Experts of a small language model: 71.7M parameters.
Below are experts of layer 6 (counted from 0) of a mixture-of-experts language model. Rows are named up (a neuron's input weights, with its number) and show model dimensions 240-319. Each number is 128 + 32 x the weight over its row's rms, rounded and kept within 0 to 255. Numbers have three digits each.
Before each expert's rows: "gets" lists some tokens that make up at least twice as much of what it gets as of all text; "mostly gets" lists some tokens that are sent to it at least half of the time. This comes from a sample of Wikipedia text that the model never trained on. Tokens count by the router's weight.

# expert 3
gets: ".", ",", " a", " the", " (", "'"
mostly gets: " been", " were", " this", " that", " being", "\"."
up0:132132131090147114186137051167109133155066132090127121102110117143089126129135083147072135106135112139099066141121111116086145103128117089134162128134140135222049090139123144112079123092134097107121122109084141160128122156180154055148104124
up1:064147082122048127159159094141125108161131115120125152201156120134118134175143078153101097139135084114095105122142151101073113131162142115137140111171095138159147160118107124152054132118116130089113146160121116090133089166098184099187134143
up2:094153083114113171160138113110157156167129118161072121145110078089066129167137077118114157146153136109178174162194185124111207127130126082133109101129103111070086135170163106113144161169084156088107140107157191148110065107163134096109083125

# expert 16
gets: "\n", " the", ":", ";", " by", " of"
mostly gets: "″", "′", " ft", " served", " joined", " located"
up0:148115098100121096160156114154108130145107136119061137115102136152119155121186221135139083087091164201097152144130096123142129102146149089117174134166103184174070170172081154092092174116152100104113087109132138194120112111097121102122135148
up1:146174109106109105154126135098160102152100173107098113069089107105167074154134110115135155191136198149162119111100144162142102113085172145119111140136143130082145075157115116141103139170084207103130108156121129170141144169118186073102065158
up2:146148180140096109171138164147165104091091169111139122114159109103139143104135120109068131157098145113115112125114182153164206147083095102118105153128134121133097121124119105187140168182164081111131117094102137111129126092090119076113101139

# expert 14
gets: " |", " the", "k", " W", "t", " T"
mostly gets: " Ra", " New", " Ta", " Na", " Mo", " September"
up0:098103169117117110155132114156141160146146136151053139103135133093210103146084116132138087139173143168176127122178140074121125107172121134122132134107148105097099118143178095169127123050136056138047171117133103115158134136095165119122126186
up1:149084064118163109154190117151087112112170074119133067126137154103122104083154144106119117156167162104186091097136098121082107107091092087104123111042170119096119124145099091115164126187121142089148085134139127154095132031114128118141182042
up2:207165182159196111084129137121081137165168113096124120095157173138135134060134138101136123122174139137184105124106114092099199136132155140107130107116111160079107137126131190105061189065195106112138228121154124096136121117092110109125156128

# expert 15
gets: " |", " the", " was", "|", ",", " in"
mostly gets: " was", " is", " between", " were", "|", " during"
up0:152121168138132155169096103107097100148154124095132114077123115143193093146123129097069074200142156132113138106154133115185128127162138162127102083119047148139082046114131154132115169126114125130106144114125162139128118096129101116124129143
up1:162154116076130068100139120123107089182117148148149217118105094152136164106088137137067094158108122151154113088135117043123128114134136134122166172141121141123076120111108115097128095158150130162145151152174126133196135076068163147120101098
up2:122107106079177160116093096137117148064157103130135078164153126146128097169126114112164143129163127109155135160108095117078141103148140109131074132159119139097107160164140142141125191160111099130107071144088160147134117111150109141187104116

# expert 24
gets: "er", ")", "al", "7", "6", "un"
mostly gets: " He", "un", " Cor", " Canada", "lin", "tri"
up0:083161084071141139085120135118089154090154115174117118185140125135189139117163189162195170136118138107060127150134131063117077139162153107141120102143115126118123163173068088113128174124119120090112142118103175157106119150083086135150134093
up1:141162123074106135091165148154118121051179091148134134120126146169125170112109204156112129098106112120091118103139137118141163117148088125134168121096121159136104135115096038146095170087122055111118128118099143127132129174102119164126107106
up2:087164149162132156114109124151146086118101157101116240085108123100120163097127157159102133157127106127121108154121143170193132131201124075162098143110095161129160163125121183069102138197135155161080184127161165119097096193172142116100131113

# expert 8
gets: " the", "in", "d", " his", "e", "en"
mostly gets: " his", " Bur", " Her", " His", "The", " William"
up0:143173110102118128114144125201095111132083116071104141109111180150160158137192135113132153079179060127125095085158094113126158102147142104141128187136152148129167155121156136144081145096156117134113122109089061125143133126145173133206099133
up1:186093131162179105136155137153128161158150102105098106168097129081119047092125126106110137125089138148134087092160095114154142090168101130116082033076112092110128129160130130168135151093137132161128078159147043124111084113151106097127155113
up2:167186101064091124100153148102108183081125117088104194178136158112157155089146111129173136144140166076159112108116136106165218079153181122163129104160156085125123122166136075108172144146142142105130103090096128107149141110096135094134143100

# expert 23
gets: "0", "%", "en", " time", "m", "–"
mostly gets: "%", " time", " century", " km", " ft", " million"
up0:167116137070128130165091125140138075110179109126139129143125147097135154137153139123124205127180139101087080151116128117105176104100057136160150193074161149126091156165147127079162148114164136173083133197135143196188147140145134100130147175
up1:157062182121149157081111153125192150151143100121090179134109124137096137104120065106151095082162086136148149158111094063151076035122117126099049188101135153131151172119115114120149123176091124127097138090136111197172153067121123105117144114
up2:137126138095131153138112095157200125136137086090112136108165113081174141097155141146097183157135091129109159153165152078132138156170142111138096156131148121136121211140110235124121128064118138128121159147138096146163111168082134100094123112

# expert 30
gets: " ", " re", "6", "5", "7", "o"
mostly gets: " re", " so", " pre", " co", " pro", " show"
up0:173172132159185077146141115169127134107127086081127099132086127081147178104123112162148138137168115177134115121195132126091179084139102118122182119139055123172127095133090160119087127180082131113127110133182121146129107099112152142156145087
up1:155100103059182061137116162136088105085172167200092065100095145087120169150140177175124173181152145172126096146115101064110125141167143120099120147168121130112074164118138073118087144127135171123113107153082112111150178131140116208136094123
up2:078150141092156148057178179089070151122137130115174110092073156123154139112161119154089171106138095131129130213161127041086114061160104124152104145119120134100133115217124156133126107100131158104051129148080182106130141186094131194103158169

# expert 9
gets: " and", " \"", ",", " the", ";", " or"
mostly gets: " Da", " \"", " Su", "sh", " Y", " Har"
up0:131138128132144095035123119119128155122100140148116108146106147098090092166151102117111123148208067102166152130132060101089123090154137112188157110100151138102184133115124137082117191079119126093139112150139143174166114152128146109175149074
up1:114110152095133136099135097127129138132162099061139102098159113135103176149176086149132186119170135134089109171095099124184177122098142146116164079166124147128155200113176111119091131142107130122118162070098147066151110113099123144119127025
up2:155149120137128094096142141154135158101233099146118132114134172190131076116137140111157108140147061128113100132122094115156116162133090103110117125153114137138089154114155140213102095100117171086104151084116197109108172130148108174141137116

# expert 17
gets: "1", "2", "9", "0", "8", "4"
mostly gets: "tr", "sta", "pl", "sh", " States", "uc"
up0:109120057117115165086132127116076129107102114173113095185109106156106086112111139080185161154157106130089019111145081155137141190080135103137146142148146106131101154180175102150126062089141077124093106071141096097219142177081192088148138108
up1:176172140114161070161081120180094126101139122171142209111125113111149140117146129111166061107160133163135132123134151116127195149100152126140171121135165194158106098149132130115141214131148115091092116097132090096200126143045126117093120110
up2:110147102134145096114163144123140132144157150117107123118122074084173125144110140152135145147140138117142178095170110130111121151123096122126109153138137067122168070169152054137139216189155182107097131046085170138085153197134131167153111090

# expert 21
gets: "s", "4", "5", "3", "7", "6"
mostly gets: "″", " film", " States", "ions", "gar", " Australia"
up0:143158118102200144102141164178119099106144112126174125107153135087134168119153135142147136061082117149155097162140046085128131118113065092149182207149130167137114149168092099073101128136117112121188128111069107143108067120089171160175119081
up1:124183096122146100091185094138142130153152089096121131103131144124150093111141102143137159085168140183189118158116058170105105146107159117114109144112106137143103158122087113135138159094153165156131163135157181156109102130160137105121113110
up2:142184130190100075130107138110143136082107130141110162125111119088137118101065159136156139115106158145105152121134138116188099161150130128144126155137107120138105134150155052135146133149112162096130079108149121140146106111139172128137144146

# expert 26
gets: " ", " a", " of", " her", " his", "lo"
mostly gets: " pro", " dis", " b", " con", " comp", " me"
up0:120142158144108147112110116158119152154116083096119127157182148178148124102100150126187159103135131156143102110177213053110131118119144135103103144114133112153102192117153157123124116108138104061099127112132100163167127099092118098140114078
up1:166110087091171096088131047131094123109154124159117173086165144147169080110154152110136187125137112147154135116124119116090162139114118087111140099110101148154182139131082131068166134108086071082094154152101113168155096107150096154162095102
up2:158156070102129158103126103145113162140132095103153157145147122157159147067139074128093148147183122099087135109100102091151113122142144111160152096111113117139125077127106152119132111086131124088107111107129177110198170070122093163149122159

# expert 10
gets: " to", " in", " of", " from", " on", " at"
mostly gets: " from", " at", " on", " to", " into", " between"
up0:085132144128088125147081136139106073119088114138088102122137109145156144136174145072174112107125079088133106146118087073121158128134104137199087134117109205100134117164081128138130112177133103135192122134084118144082199148090122142150124116
up1:160171151111142112147083140105179116072220125161128179075050121106144160065057170148117098120138158156165144166163143133127125156151153107155131117105156137109064104155156152154124135092102148085132148157114164169185148151130182104145166175
up2:177180148164122082097156146156186119130123090082092114142143111063156145152109127111101095150195108179170120116149119122072174127171139152112109134148106115152146192078115125163119089126105141087149118081127139178124096117141112112120148125

# expert 20
gets: ",", " of", " New", " in", "al", " American"
mostly gets: "In", " States", " American", " National", " World", " New"
up0:138087138143156081132132113121114141068143152177106196135129137109177121072185221071131176173171192111214160153115140137162188157092078056128187138131125142134115115166077106153085113090129129123103103113124115132145099156109146071136065135
up1:159116109118146143148166106137138137094107110114088086175127110068083168141133172182113147136101111102119102088090153072101112090129191054142137141154179110078121169119098159103161148142098096087167169146103109112145142162134119168116137121
up2:113166120005142152186130162156124114151159097185121131108132143105142112153174115159126159133135213158126115104172101154148147053147121092046117098160132147111122121185093097169137147129116109170096083149152157124141111120100135132136100154

# expert 28
gets: "\n", " and", "==", ",", " to", " was"
mostly gets: "==", " ==", " would", " was", " ===", "==="
up0:179118127180117146179097170139186124101132133155102180122137170080165189101123116142148112082171116118141086134129101149130176114147159111112171204144122127103093088145132092084109156121152130098131149102154164131177129080144121095057111155
up1:134143102072216115085143127125147103111143142070038137103074133087175071122120155151085080161096118185097120206088098135233145153162214123115156123164133155138109148081136127178096128101116183133159104134106128111157120104165139136100173102
up2:175173082138139141145108095202149138134126052086126155139060140103125145168203166121158104177115152152083098110104124102186100124127138111114156104121135149130082131118137124140107128125060095110174102137125204162156112155133120106059136177

# expert 5
gets: " |", "s", ",", "S", ";", " ("
mostly gets: " St", " Co", " Mo", " Ro", " Ne", " Re"
up0:111151094127118109059193049146138098101196091101136164119106115172079108101154133114129137077149156119103117154120142150125107144061115155167184171197120109066119133158158134132113088133130104113106167136155095148150084163084171092191123077
up1:155135164161193139140127066137122131082154066157119115105134143111091123115110162220172202142066151143126169096067121070100112149166134061089083118099158149104116095152125100119076144157131085131100181136119087086089124125078147105131193110
up2:141152122093110114147097121132123122151173106157062096101142170109116081153136057146106142151095150210088074130107109125148156120159169074106142152150176128133143135194166181112104109074158149166172108112159157078163110201109123108103155143